Weights of a small mixture-of-experts language model, trained from scratch on English Wikipedia.
Size: 18 layers, width 384, vocabulary 32768, 166M parameters.
Below are experts of layer 10 (counted from 0) of a mixture-of-experts language model. Rows are named router (the router's row for the expert), down (a neuron's output weights, with its number) and show model dimensions 192-383. Each number is 500 + 50 x the weight over its row's rms, rounded and kept within 0 to 999. Numbers have three digits each.
After each expert's rows: "raises" lists some tokens whose logits its average output raises strongly, later layers aside. This comes from a sample of Wikipedia text that the model never trained on.

# expert 50
router:437561500515533491476518492470422498549545407478523519528504490476467551545443475585545411485556425477539545511464513519465459506549571457425547422609484480592484558514417417470529603477516488452507508527539562531461582498415462527460520528486510478486500498505448526576505483494481520449469474480562500503477573477553473435504498483508577489518350466479480419522501504458471495611377488506449535393436487511409438513611490500421495502427546515485556570520531545533545482437484497531557492464442559432592454442556498458512490504482413447464504446465457530530526449462494493439
down0:390509501513556461423546503424511455489515540527589437511495480464496423456467495503521501457535482407585449539476510527515503597419516517486542484538528576456537498569523545517488520551524470454472486403552508472584520550608509495495473517519506453477400431434576459543516517433462492491516467446532562441565494480565374517466522530439478485533495434477507478508486540508397525507506510510446450540478446530473456570526519481505559417528487487439464513449490517451530445516526569446480524456328425582547538572479473425523473542445479496577449418547491439588411485496539455507
raises: " (", " and", ",", " of", " the", "."

# expert 76
router:366512594441516511484458400495549466533422506529459469575509549515512496513468534528469510530511620489543516502510488558448641442521504522493488536446510506502495432475480514462565556500521510584528414371551568430510568489499518531372452528474545542501616530500505515464481488455507545362533522526581512472518472638462518492492506479501587545478539513469536487531414415414566456599494465446377449489569487446507435520517563532473506423464491488481561541383468498520474483468471545491548581388501524445469514501625514608482627524547587470616487471545482418424507414476474507463
down0:486509490484500501493423471569575503487473491530505420585500489518473491559427412528530531502488523389577527597561554479524519650487556562411581517475527501465542492416514455498534509521391478501489503520520599501457558465574506507477415512566570538488574454544551486461437636527448474511466579421516522460536521480499511488522549487542508529505484528505533421480505444609482460512543575500429547480553481464505438466557524483414458388542400524459500514521463518551589600513483456606454469472629458446398439487548521352475474525513444455447489539469507501503571488433396503495
raises: " the", " most", " his", " a", " these", " her"

# expert 58
router:502607543432560545544518507541419577420484518511532513526494413517477594574461560484454530500443526416519480414498458508527475429525526528550506428563472508511484672514503453428597500489452561479535444449514500496436522499453544606485573537481530560538510506434473523509554489476562513373531545493514519537535469506562388492550513562448508580545468477453498476470609509496520519475480483554498486426458510594460464491513507508494658482388496427473576560540424448575539428414489469483472520492517524520527456463537473523540442418557470415455534485452551462469387456495468487527
down0:476548471536450573530488460556521495515494475511542544444566455584540479447463488515522425532491398484480400469458576458539439500509459515489522491542517497461397586427463514453412567456397534445518550471448459481557557439521410491421529468520401470500453512549441436438507533452520484477521577504440549490561577537499537532528467396521481494469576506472467405522538566459433447515557446456405466515517499412479536440521505457488452519537564472449457468507492468524580449446488535570533498481517512547471523587495495497495375461518502520423453405482507476538477586508552560405
raises: "'s", ",", " and"

# expert 52
router:397533444524477505534410496482554453579484442469458505496526454549575504483570481505542445493425592506497526499418547521476543502528511441521492467495512510549471436501528390490506474501539462541579572508595483470470591421551496476480484477465544457471472442433583530524518543395467545450456571590527494476423480487516532454461480568423508493484450467449460509488489482537461443471483449463479383444532424474590492435434596473563437426524502398593456429447512419537494471613436596472538440487432516474392502536528472557512472506585591515434466456537524561556409483546423477527
down0:523532469459556559377494481457467561503541557489460507563539507538467531548491546369463501474496372445539535376451463466541424396483459553504592523536484516454463542503508549468498502472535531510418471549480471501512475484529547602600465587476579477487508637505445476509489562498471577487514425456447493467543524445562494453544494436539520410401600533466513469445517513495540504473492592444570563510448556479419547487475492495511548520406431463473420474479473445465495488355493408517497521508499509543619520540491529573554409614540513487436534504535510528528471485486543511411
raises: "atory", "ules", "iment", "der"

# expert 86
router:539547483483490466510488481526526457441421549521548472519573505486623494501568521526512428442610609507566585507467559599502391588525576400547465396566530493456493569597507470568470435500544484458412518531586529550504464649476467529487529530566526465505487513519430562595576491431568504529552511486520427499484571495561510495568509512514441499468589453503498391513523568557527495428461454543430472493428560436447398491490478535508479427378517455424449445522570506541523514507484524495473534470449449542504482510481506435539485485436531530434563472565642511477496611420431399467
down0:556459448487515486538553463459524525481519516506501608488442531535492455522495534480472543499506475465554388457569467393518473444512512513490516486498498479544540479563511516613524500427394493488531544461487432521600574569576514529489569518525517547418494560506652515522526499552591533426552485553523418409576560395512382441484521443474505441514516503460495506520503487506549483453596487474454549496516445494573581525437583510468488484581615485414488467386550500462497481482443520478460466482571483451524436442484409485558499425469517460573503479557503492477412421578514453519
raises: "craft", "ing", "ate", "ity"

# expert 95
router:576511530406575473486508489476436451482408497417571531447519440526460481432455460570486486630505569544491552515515503508545578457461498454569506465588523476565481577514580588511541551495428499443476482440487501489358499518516562503488469520474617572581465581462428553546452524463431401419484473536520507550567543457438432361477434377485601438516455501557488445519535484510587522613445539534481529389492534502523523438479500516552541541484525483491493555574507509575489469454497491518457522437537531554580442409446450517474443515498406492499472445389526616521456483455561471584
down0:478488539483477426409510464473552446498566506529505499484492503501474493493533519552524435467574565423490499549576500400570436508420545527512536468441537444555506425522526409466420539515450532537584482566571475517417500410528465482511439444585549535430518470483529602468532576512504610489476451501476407515554582478488589555501512484504534526493472469448469539532490562497516438473471473542481404534505458487551517471620480503538532549490572544459490550500452528545472535569483516528559503577462442555555520415537506517525463523418437574491509515523505468589583475380566404504
raises: " and", ",", " on", " that", " of"

# expert 84
router:513549551423472496557533499484521494519414537576484570609539445488415494605550502386534487523545536378435594459511466513528473480528455524407549508487471590424531404500501524521480518491529488607480503490469433473572531508529542475510565466534517573417509442474470586508442447493554498415480465464451597472529485464564483407479464526481513508528548552430451533576502403473514490513428507520537417567433489448536507451630570493484420538486424469508543421484426476623486441473538511441467441481605471446529525553447552530534532513537502442616496536482513459548456443526452513554
down0:530486446467479561563503556417451477479536503525504464505460488502536465474475539481489416588509528523560500515536505574563551456432445515486499511554541474561472504498468478511564477490511534511452555530410543517546436505517460539571471617484540468450472529415507491491606550366388485552567478517484540458567513554550566455473347661613503437503533461486476452487452448509466545491568530425461471517575566541601518404394516500474519474433538517562505465503481501548514497456491455455565576534401479511406511420549435525462480497482454521468481403549533440549532426549495466515
raises: " the", " only", " there", " it", " one", " part"

# expert 47
router:478469549490542533517525502587518462463522383656534491534576508476497479508524380478502579534544418465528470502505584477476464525600478552443501486510574511496532556529551561538513480436487520532545546509525550487589469491650561557491502548401498470511541446446497492474478460535486510461503547433494554469580408468499497518524584532545470556506533600475502464471504510475507619499421422542552446547475508490451502363428434453461568499643513536484425387512503488517494529596428465395540501504524384540524507565561473514485485433588372505415512489529610439540464497414490482521
down0:435481539573420531446454526452535497535408463504583519510471565511471557505590498502505463445561579544486491459514505552530451460457465513536536481487488411498591426498465563448434572459487584465581579464473540567518515465464538486498573451442560467553486562485527446514490432414622599554426468535459586446473511479587533542509545511455538490516503487546423504572558565441486526568522461465584530453537445436470433565418475631496477474436526393537489459498485494453510494503609456640599434431590510392475555578496497478479561466582477530471438457509443503501509582538496473510
raises: "s", "ary", "ora", " am", " association", "ori"

# expert 75
router:540525501564451431428538462489509480436534503419583534546472590546599547505519588531474571453581568493545478495519502559478571466543552419555577454565512503530416498501458496617539542471461523534475485419540494448528454509489515494544446480466458457481494415519520443419441466472577485569480530521515419533430583466485460592477449466541397504510512447436581435528514376492499421507473523477469470545437389563482478459490518564465576436478587530549451454526533485402445518432525480354498454421495514477459410541510519577438492433508501504530500449547561491479474512607444483497
down0:521513543511569475476582477530494509490377503494533565500480517378404496546471482511406419483558483484562517466561556509475550514461446399581445478598544474534494488516432535496502519463452505500479514453339475478480550534498514485482508549520483447492430555534498489548629583499488448423525513413447466459509519474544463525458574495491513473569498487473500464499554604515496509519515428395472514455437465505498493505518499543477470453566502518476566506499530521566537539421558478486467345481535491516597597613438444473515488476428500543526536385623433488540520584482502438567
raises: " and", " but", " though"

# expert 25
router:463493406476517452410526416483435525492477531476566469524519517535525479547444549476562476485519561449462503476493485489585544568406629394510535498574546485462521444502488445527524578430567484535480506431397459445525454588533515553495446552604488540529539484550566419534538434508478443475508528557489434511520460490387358488516402446522427507456575521534520457465433448511496507588557545479501496488495466438591493548420482592517482481521479489539451476557589541480512552469425474413622490518474528522491577530502468463554449483459454494491585493546541407565446549581358466439
down0:560543563485503443442447452502449558485580634533533502473424416609469386587456523544457475504489506515653456485550453499425452446506474529507528494563433516533450403474434486482518503483468550485555542491522509503488450447512487506441491508599501441494472541497443485465451537484494502519479447490534517518567511507469521621496440529488548451500447484483431472529484549436423503482508515523416525472452518445530524522583559495536457458548453465525539419411497514413515469384539566515347576563641539505457408516415531478521573459390458522528546458442436483496522439449588451519
raises: "ias", "ish", "house"

# expert 4
router:537486483516448513423541537501458545544469407588500578514472530509462452529538436468527453497455558431538557518541424548491408422507548540516520589608525443483563543546432482552475617601435453384491533471485557566509409487507436483491493512565412535471468507458529470416389492476444618520384496540473477393565508547445507549521505492483508472489509477502471469400614502476516454521526533447517451591433470500514472531491490539509559515399518477497383483574480539474590472507470481506493424507521457608532527530543508447502442540549500403465551504495553483526473631512495419535
down0:420569468432500507498546483557468480439461605470492500485554602514524466503491550541592519419517557455636520472520585503523499525518495477542509464463575548499463493528561530474439407541582465356526460537470567474493455518535442461522445447458537441448387394469497596492514523464469480540506487554435558441475561584479503450599520484465506421471537499594491423385552457424573433422509414533494558559463493487594459507440462560493494591498556513392450568542548494482480443481512549497591542576599447472547454592507481572517475434471550434471535436515599524571472584524519494441
raises: "st", "1", "4", "5", "7", "3"

# expert 74
router:546593570554412525483529488497580532471433437505516472496560574443508550504533520503551463549514566408549517436600427526562518482557519444538519457526577621423379495552468541498484515567485435471511432417521584548505534525538420578514437513384495558453441483501594571463474539471535537435521520483483471430503508519519474517526521587477516491429502506400493495499556469514534478512512448467539393555535446531501463440500531539506549482438612535616477437430483420523502467515471529491425539465600437437478556523462480570491477429472529571459525523516458537568414536463515373457
down0:613436496493508478448425582465507489549496430502479519548524504530469509504496525449492489535473542472504562533504527468542484562542551558468570428517472388540529477467514606454512502513500519543551487515421497501410467540533534414480387551535543554496594566437509395445569507497520454557527468409455474517526450519479520392538485472542518475478497581595504529540547472557477505539529475528412595452486593454502420549418495510472446363475512491492424426413500529579540476549534516430486558538450535451464522429415527539455418478548457539506493503491618504491562471507547541497
raises: " company", " group", " Company"

# expert 71
router:591495518532504467520391504475471449443536467563567540451487564430521522389491547504517503590476433451522484532521543541455440432535504436449505490430539471457437437519505553481470489437597491577439443558421437506606508492404605535540445536524589448481563430538456515563534433506525459515542517463384551470442509516486533539531397527517498465507552474569576503487486499578378437524457487474504524442456527471463588511444526466544507522508493445501449437383519482442597596527449475499505534539379522556515536474489484506384536526479484519533516507536544500513435603476469530487
down0:544501590461511572543515578560466576536405502468467533444515475511505510554486566469532459545516447504528550407564487502550503530504493542563435546574560520554528540545496527395485545473447537506451474521330542570530417519543491509415540516367412544555430534562564509432457507536605528484409487469507589430487557527477513539469492567462504492534585495491530523497534439519492527493613516493471549421560403516470501617506538457512499568508459450562442398640448488416544431490469413466436561429533471490564488443479482491569472470587503411490508491498467492472499438514556420552
raises: "im", "if", "é"

# expert 93
router:582571506508472458451502464415511511469579479380505490560504572544523489414483501556555504483452509482547497533519538523555622475495502458617426557518450554508363514509434514492627518487546420503528497419526536496472549468523668505409512511472526526460451439447494485541493501480404537510494538431470609430502424479475477448415531596477562512523506423465518510525571429465447420500431530587453501553500477445569517563468541520404464483474671397496427492448488436444549424518552513491551393466466491446447590505549507542493359501599472526515444365557494560560514438591539472459
down0:554476571426560511599485500586606484455475524540498576574543439509519482464465455471552588504433550527444490521459458581468482457432473516465526536445464500465526475432532466550501558538453503475557528535514486453518360470522432449549540458484425522455509502552473538508594577489482545425439501484453500478547569503540531489539524452611418511470463537595506534449467567490553422421531376462568427501557498420456546500436480491467479481488580479532471537528531495491468531544544538538493512448532412518451463445461468557536528579500481463443507497436499610509490574454462494559
raises: " equ", " left", " row"

# expert 90
router:500438524532477540428450452507544495434503537494448496444571535511451512402464521437508549497410534416532450484435504651412482436503584504465438490441507501507567432498453507425505493551437493599521476409488444527525531497510493465514597411473517476581545597499469461451453452510527541547424500466544490448556512544603489492446503498607620507569451541581537531526459493474591502559532469486484463633474507390508523542510519494480516477512421478494507454425514394488456587477512498448500558391538461497448472581521502513544512445552525543503498439507546466466437580447512520474
down0:534512557547452452544464475477525464505449494592536462430558541529519499456486512459546436494545412481502527495556549494520501447468486535471534498506517576493534552536447511551467527469446506609479524463572490434508514529417500582429536480470411448401468393539535474478477457426522475509449555502460567504536461495543544448534460459413538522450477517506489455568592502514503508537470537596476524489500516481481460528502480514469473545437466499486690522425509516514403562562514504483499472412604523431419564706428483493504539469525488433475587461524515458489607527497640531415
raises: " the", " a", " an", " what", " this"

# expert 70
router:617407601520568499525437503561463407420448471490505516546485480472433457449528427466415461522501480484519519559522523538498522498525480507404492516496388435426480446518541440470456478420557456528536454537496455505457433445509489464544542478371546424471455505519463497543643495495516558476511475436489493517511504480397556454544493513520428507451508522533499416605434466537465566412569525542635541567460514499549551437539455445541517517433425516491530441453463501514530523523528530449481534426481458447450509551489574524508529510437482483517510402636565500506499481587554461397
down0:549503526466516496437509456534405487561545456509446551566477449519498549566511338536517519569546552541542558535536460424533538508501472561499452522472568554430499432494519476476530519397493584538556490495448539543489521481457411542466557499507498569558528479554327498444524539519493433524528522434540522504491508529426559536441386505513472515457445458493502563475523509565395400544531575568434573522503497495487552609562516462420597527462422496511484588435417481473466448601545540519520471532465524508448477669437476497569450470531542454419466471499514482449513597590488462535
raises: " the", " a", " advance", " an", " his", " line"